config = dict(
    experts_per_token=2,
    parallel_block=True,
    schedule='cos',
    doc_mask=True,
)
Below are experts of layer 2 (counted from 0) of a mixture-of-experts language model. Rows are named router (the router's row for the expert), up (a neuron's input weights, with its number) and show model dimensions 0-127. Each number is 500 + 50 x the weight over its row's rms, rounded and kept within 0 to 999. Numbers have three digits each.
After each expert's rows: a language model's description of what the expert responds to. This comes from a sample of Wikipedia text that the model never trained on.

# expert 19
router:475453555519451544491509577601564477473471472561564498496444536499483518468494505443579483502559465531480489448524444492491543590431575467514630367533487491491518494489537445422517556415540467537532547506524588468484422540535609578396525489504517498607443506526481462495470522478396429556486497458584514463491431465552480466539465510515383469514476495570579498422468488564389542476517
up7:520519491500543518546509538442570433431519597398541489441434475567515524404433541518568452528572396587497540537510528454560393500541487460509534461454464475471547514505433502508554377425448556390613507533503504528523478555520545428486450542489576517491451542495460477496527525522477534414552466537477621474544513476598498458457490550425575473473516446539501511440544480435460560437548
up8:492493502494447430460520551530455507483456515505583545475495592419481494506491525486555555475556469406557407513504565406420478541481535458567509471407604522564497464514633468424498496503540470482620527533422593540477519408483498604439505491530474454518518527477486481465476488561575546485447471588554452533504527502400521486463462513511446533540409532570497355560471557496521471546524
up9:458507524507474510486473463444470466469499437561527521456398580540459545528510501449494480543513420506487458561516571505420451489623547493491443369515525518520519506565549467458450436456529450393495449478495461503550565503484522386505556517503508529528435451555475538634508484473535450433415462439618480490481464518602463457540559492531435470489532469521473514485541454597430451650475
up10:447569536518560512502475479543491525433493479591507476453522463472475397551595501409466517369444495413500552518419505500476507512487443490564556522530393498476427490467419496475456502461528530517478508434535586430432566501491552488512615489497463499554402505506552536389493425505422562505499427500456555518436421500506412421512469498549457383492535510519562424462481471441508412526471
up11:466513498546453496569581655511562475502483468514473519426468482570539489425629465436485570451558523449448532515520502492455485544489567515480550493500549478530441499413491525466472503480424523515438523506450653513505447509510440407453432573444469497463547497502406523463490506495594506503536511440430572541430508439447497574458469470509467374427436549528497446417463538549522442494432
up12:432532515546517433505566480557467479499477559499427513433378546455460435588539479503623531427394500615459502568528492482544530444477512477409446516506544548456476513518573488562562440447459516496538464506545550550461538544483497504491562496503560478511579478498486598573491500493517500470565509636560489550483438571534537568397563504587495538578450534491507420445524597506457486471476
up13:492499504520478527450454484592462474510456431459510526416537539537625451496506490519494504424456517508501533538496498520531354510538572538552485426533552410437409475439461598474523466462424405385478516422397533390511476484569519559454553461493555468499546483540539524454531520493531575511472577475441477454468571499527422472503449430510419500424467539530460464510511510612446574511500
Opening prefix pieces of longer words such as multi(media), pre(occupying), re, con, un, sub, dis, plus some spaces before a word.

# expert 13
router:525560548565521519517503519472546492516541465554568533521447546514588494497385528403478557433511458440445536521521457557524533643481520467450492510544447490585524492522430449417570506516511454517495498501493530411462430545484491561460531443584522533532423508527388587520612535433482408470561492504507562489543484461484439543473417506468493380478476459530585506426525414586444525475456
up0:503406417374463475458611540547561516556429511540517433468550472620400492451501445519467503465523521434429574478532553503571522568554497537547508539452481465520488515525500478486485475404494447515541573446543609557529446497418517511511537518502559532552499524444447521543491545440474486541425606494468455545442491548511465448496605642506468517556481481426534534526513577561556540501495
up1:525473392514500487542461524536519474526523437435466453478527440465450479403553571564454540493500481562458453559467502549509476557507542461493494437421609450560487489515358523472501396401545442468542507409512459575438541542562519505512483599474572514553515524609493425506465533498503491530508465523606512501551501538437451429573471563544376449527590491534509438456578478478529509536513
up2:481534554506540493485528500495492528391443557503517568526536533507453507466469514499423660595505496478469545516491415524602527555482499507508522535501415583586472465464457520466507550539471509599403495495445455611428569537408508520481522504583512553418475461503499445595535463519519605471571430518503532560481490444515390542514453544497525519584629462499493547481553504574507528518482
up3:539395553486501482532468566438555506554465529482420436480536412473431448485467464495583508570441529436456502495430477488558458466469536543480543517527461416507580452516501452495555466428521531476506541562469504462574534449442548490447547518513472520543537497460492590545595405419558458548505488449533533454574449572456462398457557495423536434554443499456424544581565634583456471521513
up4:414559552542533446529472506566507398467480468433486496496603536501395473493474427510522508609505459523479522524514448539545509610447548515470489463483548519487517441426471503578662409578447608501557426519458520567469475542517551523437497494576464477528457496545499558507459479595557508494469557516460471492575468438425471558488435498422488478479445411487542537453568534471521397480510
up5:609520438444501464472621486533509548448451535464571427565608510484478466483490512506461549569493585372466545543536528513541542531430464474569535453498483513439512548523481492524558467450518461528485513618486488488380444516512501485457462448481523519466598426472503545412534473544452571606526470465412519455475580448551460603556472475433448507462506474471506518611491443504501520492593
up6:445512389415488456530578412466466460535534529564467524420433495493609554502540588496436534496581521472526561492395475558520455457493494511471417518535531538480505443469580562458471505590517514456362506518462508460465524601448531535497580414485506529477530500621436598432552525413472488541515492509473505402592461467474519540509462459515446497534542460504552418501484479452467457507452
Spaces, commas, semicolons, pipes and percent signs between numbers in stats tables, election results and census figures, e.g. | 0.29%, 3; 21.

# expert 33
router:528444587520526476475441541494558483532467569481552574487449508499561495474527435491567477490495482497439597409470474496449579465446532462562492450541491504495440442477457418343504551474501423555553508561522545516562434630584500558461537443559525558582456541467479582531458562477511486558486535540558463472533384472592507546518506510422405506411415485516544442473464508544488516527467
up0:517467484519535536494446556424438500524521416586528589467500484527567627427541451500513512444454530470563528479629506439454505600448445419618470456462453530501417566474477422483465602405419472553440500565544596566559500466465479513549467512498538513594515445455455511393479441500565492476466502509474483495478523540512507427477601534513446467448493459483504530504440525507507458428502
up1:518440545555563408499489494499504523490408459540529437496480543476482495485544459515495532464521469474496442462420419458472588373608374471614539426436467453414516507431492505494538569523534523460493548429523464448496472430458579554480468532442518426555573514524526557528603483528523465507516451476513420560527522493595418468508488462505437448431399511442534515540483446492504441407450
up2:476463489493498554587439498491495561511452470570573472450414495435516554472517498532533538448541508468498516462534542496553476521419362541545462402459428424491480499448580529427446416443465489542472639548672537549525410529550480520549510495553531489480513553482467541468454435408453525522525484490456493505514445476563523456606597518478502535477492540580542527535516474403496462482442
up3:363450434404510495544483559483494516457547504521472555529487518489624496519457540524539534500407501507487430479482520471541527427467520554597496468497507487433457426469521517516498438416522478571466479556554444541477496549445552459493607564481428468494425458489400532519447581519513531530541491537498470488562583450643450603522525569430457514556577433513461485460480397548513552435472
up4:485421499481564493555514528424496538502501462423498547459481487521527472472483454497606501458505393409510558418392566417448533470448509428507595525547439515486547586552575414486463545498505543491489502593451523501589552617561446561579432525522492504565476475544459463520596479459530506538524458548559527435505564538529547596505537537515495554512530571488582532531423461558487435477430
up5:490541596531444511495408566546425501479560533501543470476454480365515449480552508428525546443531447488532462549522477438407461583454415480523584586509476404535460451511469511430560450448491477430444540563471450439497457499516584426514566445454523473495491560521466541515518416470550576449438537475451590529498521439483531487522455441559511456495482454418569569545410495402447515467547
up6:504505520562434594492456436583582526412452518499493522522599468568485415543596495538551476467618493374500570509476521474546531545561522549582577472541449494542474467478514471414558512449421447447547505504478513498503509543489503499494584442469458496438483513519526418475510488472520412520528587548550451498495416584530386566551431499489503446515444536536603480448541479597496521567500
Capitalized or lowercase opening pieces of longer words and names, such as exp in exploration, Arm in Armory, Light in Lighthouse, art, hand.

# expert 20
router:431528508497517488438547442517521442478483559520518497583463560488518621442430469503492479479507480443451484529515513563460546573436491511517488542522469509633464439537353458454526482488485496585527513556502490460566427517522466600499515494554530514509553597497531592496545527478506548517515433531508570477492486465520443494465432492454468546359424384588504442431574471612454549528577
up7:448504487439488373511507452535495489434511385512452505454472490499466513529453572542545530507455497423535466496600527470452537437459609559586501603498496518539520561527513456500449558404510473512463534491568560480464457474582518538467463546456470591626515558499468456507465560502488451360443491510506503574524581463572543436541463573540439485440531525512454471482550550536498582595564
up8:520438568460595503484547520533545552524492523495488493496478571495452528518475645478511414516558412492440389484582504445540516515560493527511558457539519451558510450515427568575529455458500565568485501509516439478505503489555506483488503513470505479419495416526443509554566579465450424509362508423558379499524506577536452451545407575496457476515614547554525475416466436554458482521491
up9:518515546466524528449528401445476529544483454587518436531502516527517571542579509511469521513459530498526481449574573551515536534487452588550500540586524454571519432484391497388484597462306423589560464542543456522565473507571421490501478479460391525444541409504509553532499552544500489527519441508485585505537521549402536483493541517534442449484496480547540546412463495455467505490482
up10:448509500576519481535478450448455474593520551450526476411499542487590552433484596536523424494483486510469497509485421601513461515500450437503573344447491437578532424469420478538463479433539527409435462459449550467496510524510484501456512484508465515536486460597460561504566578487584513477555459459527569535513495525463458522468534441495510479472387528508418489472485498589424405382436
up11:530512544517606493419626600473497436575430427525584471617562472411516542511475520480468444563489535571443488547589548560426505457475559570506477469432463513490488510480494486414501467461495559479496456500427501365511483532469484508467574449590474499518511558450472492496442479498546394589492524564479531477517571449426480495433521439493533426520521580464552572496546540472470458443490
up12:511388522528538412489499474553522461490482545447526458470585399423461517479399516478634498498491444485569506498600557497427487438584521549463428648433554489543436488490477528429435590492475549436541568509559427504399479509507456575471440453434491564556486548482519574471507476537455459555537517456499439430502548519566509503485426482495526525502515507514565463572551532525476518482425
up13:442549475553551378539432443527464501573490480521414534464511432453514518489473536579526495459489417506539424571508538477541585565405534393394518446464498478562465430496561480479502415447578463587454562432528503410494445463412393481465519400449530526507478469474448570474492568475509602534416497517471545481480525498449442447468498544456473499488445492515486578547468442504561492491451
Later digits inside multi-digit numbers: years (1986), coordinates and decimal degrees, case citations, and table figures, plus the invisible coordinate separator.

# expert 62
router:459423529564559522511478536629564403530504530485578522574444467532616539434484436438548506483500474473501547496502489538459523476448525495472557468446441568560552521505409482405528442477512458521516598501565532488622478608491498577459538428497534549522528521613491535533517539521499451463404444510511519480460517444527440597451452485438465495493469453587493467487569443532373502529506
up1:466507620389501481509576468537539462558521578563533506505524481514444514543484492557600502479589383531459493538530509509519493427491502564489519560472625538495497424516437529524509522480508570577517410437421457481540485465363534491520541547581574579437511442446515496441470493475488446476572434503521616565522457500499520484484463576474582476496486472550620543523463544477435455492525
up2:408529451478468589452457628424561520613517463476569493412436525564462503463515391425522552476464526458496527511582543493489457429521437397541481535508466490555461524471411463519412484513534558540510484474484542516492413613430448530567555528458581535541583497492513453537562420560473406507455485488574514470462441487475436480529547489497463443451525496551488536440452547559471503559457
up3:526356498534525437499517530515500400491504556429479584533421574495458506461550463509442458495404518444551523581481534429554533563503534445450473399484479530522495495513435537546482420517473567424510495526534488433521599534456527429496519428530399455493517537544413525554494455499515420574405504547480550426520498520508439477519510430408413494499531416581522469596486490449510440537429
up4:509497450527542544551431574420570492538510546573536552462481407413499597475478497549519438431600492508451556521484503462549501425609515445416487512555526510457607626577464503516471437537469487531446449532507522416458550520427490521450516549582453478575492478451579499564404518498478551456541407535505495446557497482512538559546507479526431511486476419503456492530482558518480392484408
up5:385414501506496414501582518507442476582476448476430461499510545568466448470598571548529511475502554432484555524520466542445620528497540494475505491491467478483432518468418481458574504500598482553572489658542538466595471534552421483569465533489483449432598527454471444462494465480495538554441557516464597533598540517431445497487540493482450537444509509492461508537582541536513468594502
up6:435582497478503508505491512572490532494603548543537440520544519552505431555536453552679549506534500482520510514476453518424499590498557507428454497397509642460532531382483547491493527472556506545508568534455510551609600513565418532519501488480473493515480474555583409549498511634403496562525445525463551499488546458463492489507468530499510588557493550486515531502546541496566547492486
up7:484458458458470503514559543537435535573468547421427468519518513484495549514531471545523453460590521445455429497454430546420547531536537438554454472500470460508453473556531429398672425501529508453564548567507493515502574548483491404473559552443531502549541474523558489421451562514447452485450518498411523501454495596424396562576571437531426492488491445570473487400479541526539515494516
Prepositions, comparatives and quantity words before a noun phrase or number: over, between, including, about, than, two, approximately, roughly.

# expert 18
router:486546569522529500516548541492491514492507459492631528530511545435513467387464396519483598456437498495476497508493469526385523544491546435468491461519523470557510567611487478438500504451500438502611543558504539423559488477500501594455494514570550502497436498514466508570568553447520435497549427480541576461555484462488455541404461509525382434472432409509492456493601522543385581526479
up3:464493475549504469537514580504530498508549523529473431559604483509386424492508518453471491474489595397556623529509545468453552587461539461455580485525487565479465525535483547479389447462546393457523567510572520516541590504518485489548522496506511603575563468446536535419569506436427463493502451564437530452459584505558482473556495515438454440525492437452579487616517443445482470506496
up4:514478455490478484487499516519577435456531457511618564526504466573454525589495446587528521526600568483608510483490571503441515528422589499483473522586460473453523428531519532456519498503544471527485508469452485480455523453524521480575424479520425535536469512535564512452607474480431586487471466465630462395532508494585490568424432430481489437534560521590556492443628561445471522489497
up5:512476525467549477440520515554439543466526481409504518476584502519608467494493431402562521488530548457623536523462513550521493490511591413529520546522490462627544444517413391478605558487523582497627508540483403490515599505534558525516525503461487484538489443488434518563620424544564473543509499495516468517569532459459424490517460419472575469517495525568500498443473563509529490520565
up6:618505523469422601542485568451447529469497443491519548446503581498515486598515491530514521429494537555520544521504473553479490570483540478489426548581449432420459536488504436445507504440600502508498471473460481463395489404443515506543501536377501472519507520472363545443537571429508584476450483565568546472521555500506471570609523461459495519458510433459554429525395500480449468586495
up7:505452480437563464496470437510561659498477506533450503505455477468404483507440548449547520581447530476524472462538538446487471425603558496501478498482481471467489482514470404442475537585494550547506564578531523481422469511438470483442495565513538644526508498576522427542534496464512423515535458442545564525544458511526517462607447613619502488414491547573523454505434582574481519528474
up8:507540460424450521495491488562530557428558518468484548483427493407513516509535483507545556516468535513518557500588374465457517496524505532422416483582477481377477424509472431542584564513523505406560497591387511515467518523519533455518436542493486557472553556594593423480537524524391457529612491518514564461477487488492538468508499496437560455486485532524510523553544468460412629498580
up9:510502589562578456463500484605507436605522502563489464547532483495520525525519532514544522476504581501471408516444534475474463557395558506480493470446527479592606437440584440498509420468522440557586591553547442553557429466507492514503518433468444514458494518540434581458539580532507487563477561589558443437396491482528493437578481462487538471572423534458523582566501520543568506474515
The word of (sometimes for) after nouns of role, title or part, as in Commander of, species of, Secretary of.

# expert 42
router:425567533552479516492513502479554515504534438561539548554440576500541517494380450474437557452419436431458569451477463593514576497451528469427499481524498513619579527571442468427585561470555486503536472525517530408488473521571462580416589477533534540510452514517458578560545531507450513498565476539458574476503491497522420537457406473435467442409469402515513467453539462566427530480499
up0:466544505479522538541550526500608463566518506577536589519484479475472493477525381417458537526466429420575490509453532423486524503479412565379577552482479589556520443504431494602543457449503487420481525482409560460588482480491496465452581433491512497564543471458514512539540482568477466477555520573582511543530457402544516444491456471457536537472534415529576528599482464438496467440565
up1:541551545535483505519594487489558405482485511515555516457544460484532418546496492449522484493495539398616471494555441517495470489516537580476528507453402541550518469471473493494514553584582543586543500480527579395574508536533483515474522515618401549498425502541519514461549491593525465498550451571558465457443524533480487490448432583546444575491416511465448388520543501581482466427618
up2:479481430448506438453558497404499555551464518434522559504528386581507535434488564523496478572554477558433528476534521634458491508540483454438563497605471513574642432504487456515482473582504455591497501525496547468485428505376490452510525509555522563467502470415432474516457561432472562486574476415464526532429400494516475502477466579458559501486485453543582513530506454502535515518573
up3:423456503563478480495436465480495478550482497550603582555592526478574471499541579518451479494576489497537455460500522514391465407484525568506530517429493490488556493480576490567470539473512519580509568536564485484483441495594586590632560535447506495471540490478427527548436392521533491506531449510435470497545542471368522530508484587449490545461395461560394474468512500441552537526545
up4:529498475451528400421489461517620515467501443560517548469568431468507519492427503432515560467491422471503487438487508465564546534412532488479450516469544453474481479551469517480555559573469478484533523559544632371472507494498465557557481530534535543469569476540518516514431621423534450477560395531523494556499403571510552467491585464474556529480515506542477551461413426501370529473421
up5:459529548492568405530538510480399601510488422487506491418611557482491430523532446437494524451536544396517466504444464567453481512458609447551458539534506455580490500492562492465495427481530474533540468636638478496447435528480509471453581483516475520510532592512523484437430487535540394477480444566529552486459548580466473566503529477478429495524530483516587557490414471528524504458421
up6:521528536534525473429476532519556474421567486398540615446492491545482482481468397588574487493511478356527489460503488462456509440449499411557527485586419502471553566511417493528550598521448536500506397517440529519495489459511467378508478508478520516468500449468491447571504493430428556574510445434469562481530470477548450536507519597538542508492632483520608504425448460543547489492511
The word the (also its, their) after prepositions like of, in, at, plus table-cell pipe separators.

# expert 4
router:507429523549444485495488539431521437480524478525556486624524486443609516455477511519515585505437442439496506435576411513464485658375525439546517402483431526529540540517489481474559541420514516573557520514535585435489491532541544524466555454542517552565408514465426538527509557485506530553432437537494567524445519540578419529430487489443459508522401485561539434477533459547480458517525
up35:553504521500453465471528562424632463362511564556505522486579444397557579487445485473557445487485549537567459451465519485441522490495481517511543483525404518502432490470509520515514640471450460503383496569537494521544531455490518558569491467567469489595458509448509546493596472531492507540461463485460371533457433514479418444528485487442477470447503409585574463565527536471521510571546
up36:542386533564577516575521535535471540497608516557495514563536520480507489521631364601529433598458485616502421602553535444431542561446478511553495500570502574531489448499460551556513531520472622481492439516451460476532441522546569484499483518552526532518505541522530519521495515495488475564475504520520508450515454510563406562507580514504472482498448447456598462464552509516529457557602
up37:457433487414481470413496389535478554433477610530547506471484587553529473549524439525513479457486635496533489487410472512456453570426471494460507598523422553451480542516473475523619465570518487567551530471552488464481494483573493475453438579579577578396413482476601489485454517515505512471535504471503575580509522517402488531393426514514534492456466457495506500471519464545521553500563
up38:552493466515522461543517432452548543495503529494520532557448456428539481444498545563523462573567422483467427418530430426498500600471493485500450470499566551504406550557622569432476591508610449476516445528566523452550486539525551495540496460490526536493651487392584478527506497588492502585425562493547455485513401490552481557515424522509567453548525459500481462486563543455452515539447
up39:421451466517509435524426400506419466377514609546542517579490537525490444520525453549447476505504497476531501473489459514548490512525481455463557474541521524454456506461453424373456575426526572505539522452497427488455421518549472481459538519511498474526560494529384454531519533500490389430529439520472491521438455560551452503437490470488468600503351451424551543510415566441532428503444
up40:474505568549453510474482445457401488488488445420554513489581420437573460495543504552467553494527525486454574401610535513466524525450599533425504494443555486504495476513427536494498462481580461556619577499503454539524529554635438426475463482584473522521520522500469495366468567508473569573512539523439526591501544504496453436446528590543424524493489432543492517523537467435586495510524
up41:516438546486462546425524498484512491539486574597496478494556445450403473662505535530521498502514544525469529474492595525457510557517501512494464526539495570542481555506500512484513515465544535586521545522324447473555556531625462474531379445530475588570512535444462421547480540583509541607460504487481489499503522499545619514559460525444553454476581421468484488511580504482501447488449
Everyday nouns after the, his, a, such as years, album, family, son, band, century, often followed by of.

# expert 21
router:449505557477515527519518649525489402487491597480576497469470539557614500470432443390496586522475450473540528520457497556440506508451470353464502468531472521536524499569392467449531528469550478531600506458564530445547438576466562578513553466527599499568522589485460588552469506463512500519472433529387454493520465460555473503454488512507431477518492419566548488519503503527451546498466
up0:533444574446476475547509501547560441474549502515609458435532514517564506459570437459560567531489440473482580472460547406471480555475459558552464633405486524477610475486390512525509454467465497497589459463530519521559463465522541516462599582495479563510491523515492515483522480488556524478481536468503490481411519481569526579432410559486400380564418419522486492428466571464462534502458
up1:472538539530550471546542498473476524548454460599616552507561460615625444501479592589551583437481485487486544526422533555520505460601455501434513470496533460532452446560515511457543458457440433507508451476463606454576511472533450494574526500437525465554506522477445529601584469494470500625474521568543468495403499485521602545539485481434531416527478528539453488568508551501457516531506
up2:505479494514435470552451506533479429426529505550485489469490477591559485460458536422469538556474519572515476543557628477510560448557409449418517563498384541519566517506525449445504454435528516449520549497498510459526484532537477525459516514486485540623481662458440465473507551414550449478465526578517446482500477558526449513476585583605408473540488491507610439483480412531465536573490
up3:519558560545477519426540591476403451486512521492616573572548494480489459530532492480488578513546492476506472455468586595484588484467556499401441519457491498517419529526522465449528509572452466611532498455508482485504549528483422526398484539532498528505431445411541450571444460453472399436502447500437436507508447551475511485433533546525368424538542442429509509507456489454476436492384
up4:488472566503493497486572579489549514565572528568491486491570454451379512448478632472509443440491420370483449516447447463522579556472398465524507531479467526486399484551516483498443486451539507435505515520526500547500494444530431662533505431518534581463458518403556524486498525528478500519553532457471425520571400516443532492511533472517490461523522602503553564548511466464424566434450
up5:529566542541419450534481571463454488455478510528551561454471499566577477553588527407450460494500571505597534524449528555462521458462494485523558411406479549537484538554431475485595565486548420576450539492535510370465481538454528486516496472561567512493530487534518505510548565395471386479538516494447557541477549489527524444408497405563444432499565552512459553575454445500501568489412
up6:433527463575517504394460601475508467471423489479435446418546551463495422528520415539521522512552467475587432520455476513502542468521515425577492447580468501577388455546471533551407506489502455515499514497509498473566508441519546554428501482490442434551404446423549525538512515520514572520463418543396444470556440538605382551449492542570519505536526467530577577486450496528439529486527
Direction and degree words after the or a, such as north, south, more, most, other, top, plus topped in building descriptions.

# expert 5
router:484587550535470506439459505483490466489506530551524495545418513415537500523420465500558572468423485459397533500558419542455519537470510475406515507596465545542506492567503498481580542390493514542570551521559491443468494536492620578460593441507600540508520545541440572507479513498480533488452411517440499469588508498521374492466481537529491371416495503537484516468606474511481567426442
up1:492506459560467551468523597548438504484388480553504441587564457499547504452513501441488511458462413472481488391437576440531493523507501508366543487552490518542603535592532505519490507547437492522528501502553498466519502471407557497563475532508502544513563481582576502525462467476503591496452484459519486540443463496394587507565504530499586498468405408509578418553411520572530489384477
up2:437510508433520528509439532506424420502530459601476512553581507428531487450528447582533450486491454491560493497490536546485529494451510530413549498436483474583522514493517422471458527475513572554385424597518451518514566473551590525396569470543453536562434553517508474547408499530437437539463519527449478458556494583429423463500450475398461541427455570428538465517412486527558545547423
up3:452528599451476474402468445466553596550459481467517554561543517505405560529496482512573492593608502506566451486563523490512468516541504501577411500557445536482568540591481509455473487462543554514557518481459372558442558542554553509396472552571516512561443426448473585491534523541474583491501452568432456496565483503471472423574429504546548498495529442498436522501463440484506534604534
up4:482466464617478534536511512477484519568596461608521374479491513455501448432493483451479485562502600488512485527537486471600475529457535478511576512498538542513524433466458489354600481556527444509533477499550441421483457474417554497499541354505473489467466537450463551536566482483549538483536398520523555497486454526551513498476638534513399422512522504475542551545429495494453553461427
up5:419471433554469520444529481525421493492421520576550530546474526594423398510489528559443433453506453513504489492520514468570525597557507444490537461514511425504497442613415516484512515466538567524418473466467526501542540481565565625488468444544559392530420523538473539474540468515467555548511423488473518488547479463429474442540556593562425488464511453449445452591515480447438544519616
up6:516545565487435450513484560548457403561496575559495518551456463526466532468481474539613477570501512537465579540552518510462544519569593508561469562471536347543452553420441566491473499495525570503596490595459430458426501488503429488542375455417533479444523546496473420452486582462472516458490440488479541424519545448572452553455456543476475434437461549463505483519493472500442554456439
up7:463482442529460557494416454461516555511525546482528434507395462505478466502503596538465509482480470439435536503528513433517468583549547484472532641581487407478563465508445467493471478486472455514520470519478515456576510512483642569436494452519512425573441490548564503584515407491447446478518456535534531565450474479598435472556574586414443554475530534540484372446494444521552427512533
Word-final pieces like man, son, an, men, ton ending names and words, e.g. Batman, Hermann, Dayton, consonant; also American.

# expert 35
router:431505502557521516484506532519551477525494598525560564549524525504590525474463405432497533437482511387488592531497449530456522475510481467523414438487412469554524518553516439462542609477522472510543516519548460478503481542498494615497462475531540498575544500512430530622532495447472504465432468550514529487522446392534400562505475522449547431469491370523543477473589429581376582488534
up108:439440502559399628509586404531491537535447477526499428607385521560538606521528571501425554489487515420491524546424532488576434498570503543506515418486497442571384444486439508505537550467485491467504472471567503469560551517553521540550553462536549558500547406509509525532513453536451514477585519541564505406530533434497489489504543507428546470532492480432441453493543471545485491589569
up109:519395536567520545516458511420487422547470489449494514441524501486562507517508561547470411514458507484503581456501519469449518586425519500504517546489478479436539489495570439414514495435517539545497530500443492637433480491483529538589456512552580519589538528376493430498538480508452504477537506572401446436377469529617529478462505461476499381547438368534548468485528544511566502498474
up110:472483523540577604525488464454480472538504578527483458520571445462504498505504553529501504602528425493625431479488534479444581458412531461512414605399398516518473507591540447497509489499454480506550533556510509539538468495493514546543482469499472499474527561444545530508499535514451499420500396542463470502382541485439533492630462451437443597477497514469538474395550554581389481483457
up111:576480510450511522562473545450594508427487536450572479528543534498516463556549529475599450483519547597464522536482427579458519517616467510484562509591451498489494570466491429544505459388503444492551443454504448551495483578465506590480447467464526530527524511553502440590535436414570542467589460522462554449489536410523535574489552512516462570433535493440483434476461484476384570516391
up112:573579480506454519494486474510456546565431601571517504501536526440513596463493504444515482539566453574534494507454518475481574478499439457577503611534478560577554437429423648484609494505465456433501547470523495557537545451429584504467525535502520435506475511528423471522470453521519563626520499443474472529572516561449516432502396417472478572489472443459465477468548535419502577493478
up113:455532444521504383542537566516547403479493486440517505434469540511515517477407569463507503444500521513507527523489533601423530539489513540513550433514429452575515553471506381548504465551603479422510550536509461523411461524472439486543594483441496538564447532536382347459466506572482488496522484648459506517554556481429491490495532553498584588548477504473550552572507498472529530477513
up114:469535445438539502533501623558526548489533536422451435469432532518528451511567587468561476520491486609564560416442494429365479524452412545489516499532508462562396448510540481481486435462572511513476532447599434517495570494448579502483532518529547515511482507615504511540454562458479463504570580471578494487515525560558489561531528501460505557537393468456463417433600516492468538523545
Prepositions on, in, at, along, especially before dates and places, e.g. Born on 30 December, On July 6, plays in.

# expert 44
router:512517553492555519470513532478495494485554482561513532603462563512585456471475387472453598478500446413492527500461505567397541498465592449493495442627494504572502564523475477482507533480487407522556514549488513466564476570581560605484537518526515515509412519567471541525460564437459456446502470504538509487521458484512415506393384496401483521390504498505495412499574501545445601442468
up3:526510581430513386444477480463541503567452477576477530459487524489562418492529358417551556469505525504411540482472471555565398514530524555567511504425514542466532466519539520513484490477599470440425557457506503441395534565513499428488530602521599480513455513538484528574477387455520450583489527518551437538507538482505403562507465560438564498486474502499517548491553462399443513476571
up4:418424459439450427480609403510543489539489549461430437574446539539550486451469521518415566504491464509554454450436466469476552484432517504529575516499511416472537398547439552511518437445525448455477550420436541468529503493471425502473499443444440546551562543446605528514438540563576401488465406564461570474599485443556445504507483534533494545492461544604498464463478456557542507514478
up5:415396525484526514493437668503592487437573520441529571584519476573538517477531518504455526477566503506586477516459391602526484475453459472590525466440443451544527404442449428569496514448547525506527565534529508536540470450479523470458518573470478533426502449531463540503435463517523403452449505501452516497434443536458528553471463503459420486539441531468496536546477487532445499385395
up6:436486553473454465486472447512500390413570364450457612454447505509504440514548513470483568421525439531503603545404546559470478494416490499531531460436501543542472520493562511464480545448545470395549490510430504480549485493428527458489534520555539571491505522493457583474537502524368595444449546522558469552460510547569470484500522426455601485501547474564525529568608517503515559555502
up7:525554514490570506538550539477581417528540526556470513519372517473484543529483562472469513430456541474598419483594460541522424532535527461391481556559412515571452456458472462464552401448485437507525457465485468478518450469484441468430502532505515484441421534538469478553525473462503472437507427436664508531450464551412472514516422434443538534458463541507582461592558523512427455534467
up8:410524558598511527514560538440434452526571592469559507525488474505476563470541426555452483489439558474509473530517601519484578494508530491523500502554434431472520558456500501460520606455600511590522483461518598440590500486552543531469450554530454393496502573543523469432435484432549482488512532539481504594569460407428478532409507514548520475416441448549513392536543469440490535502575
up9:521536464437464507434550514532496541453581463487502489537473512527524596538451487498557620483550446450578457428470569433403525527495587460501522535436515532544489454539435476413541474461491435484534475493482601588412519616471493508456527415440642528499492494517415511423527519449491516388535454490485452466552491561498603502477488457554498397508488593465497543479565460555512549511477
Middle or final word pieces, above all se and sa, in words and names like Database, Airbase, Prosecutor, Chase; also ize, Force.

# expert 31
router:444490508547504570487517555482559500499512470580536550546436572487565541453398444465465544454439440417418565486513458587457509544443549447461516456543480508584560558566414460428558519494516521525539499506530506436525455552543525565426557473560567527539447545567473560557551516489446523491554452545471574458527462478535440523416432513445421453426468429544532444443531427577395543422497
up1:512447440537488513594383454450517493552520559546516539525460455470522477456472487448486499475429525488430529407513492467412437489508567551575507531470507487496459519529521520455473508436421546542597390545505495525482497435506454555436494557521516414541466457478574640584501412466478496514392515496480477553435535411517382482469496429504560469538383416534508534453549499516454521431430
up2:538419488403544469484379469562552422484535479487575368503472496481413529499476430495500513487530446423536550464439584448471518456513505431527482498580509518586489513510526522435440523385528518503563549520493546499447586455515564571491479419493470523517500505519453558465490490438547633425452467555543505544500521473603574551500466535527525477441553606472506479418453483507534559563586
up3:568510439485427591502556548506502501481473483502559520512433541543503474495451505607515540486380526535515573507521504520515539437504577545553386601467455552469475444469509524508623554436501405510556507530506513380595464481522478506514550496452567560524492480467424550483500498508413444560468480470508491509506496534472487586507479446516652498623553536499529534562590475597445505492447
up4:485478519506517499544477468522408445601527449602502523484500509529496458597491508385461581482492493486457474463428463591506538515564518407465482560484520389579522458457520499501548508534493487411596478454519590418525582468537498428439522520553457563500470493459512480396462451465538530609496481510516590486484509553445479497461516416543551514490401590522437388462535407555525519473456
up5:428426535550496474416507440485549413524369552517469440358462524482469484485438455465449441546570525512502534507475394432460575511517582489500543555466454541446511528466523578536541526491524531588474456439473487558514570478486428488449502454421532554524470573493563497527466401530486547534550554497452613560576470490566541489505414460532473443474382454480447508521448486552448489441489
up6:502420490528541513494472525474542450499505609539560459415481633441479524467397491567522429509563464461549529592457567542476481545455481478452509423573470498494453477568424462403477458515556640457545473460472466484501513395487465522519493537486536605595448507441559544510459460566435542550509505549443532498436511476507468491439483483496521477516473561526555570650529463535421462485482
up7:462549508435453515489524548507477551511489452484463504439462559515487474568562499426439438512494551445480465435478503464403493467464553359462503462556423534458458527436388442570505483425469505434422466490472523504420498496410568497577545506475518524566400536451433541484514499508544451448592571553537432495539455397404460423543455442593483466547527537523545494536467505517387551457517
Adverbs like also, still, often, quickly and -ly endings (hardly, partially, overly), plus scattered digits 1 and 2 inside tables and scores.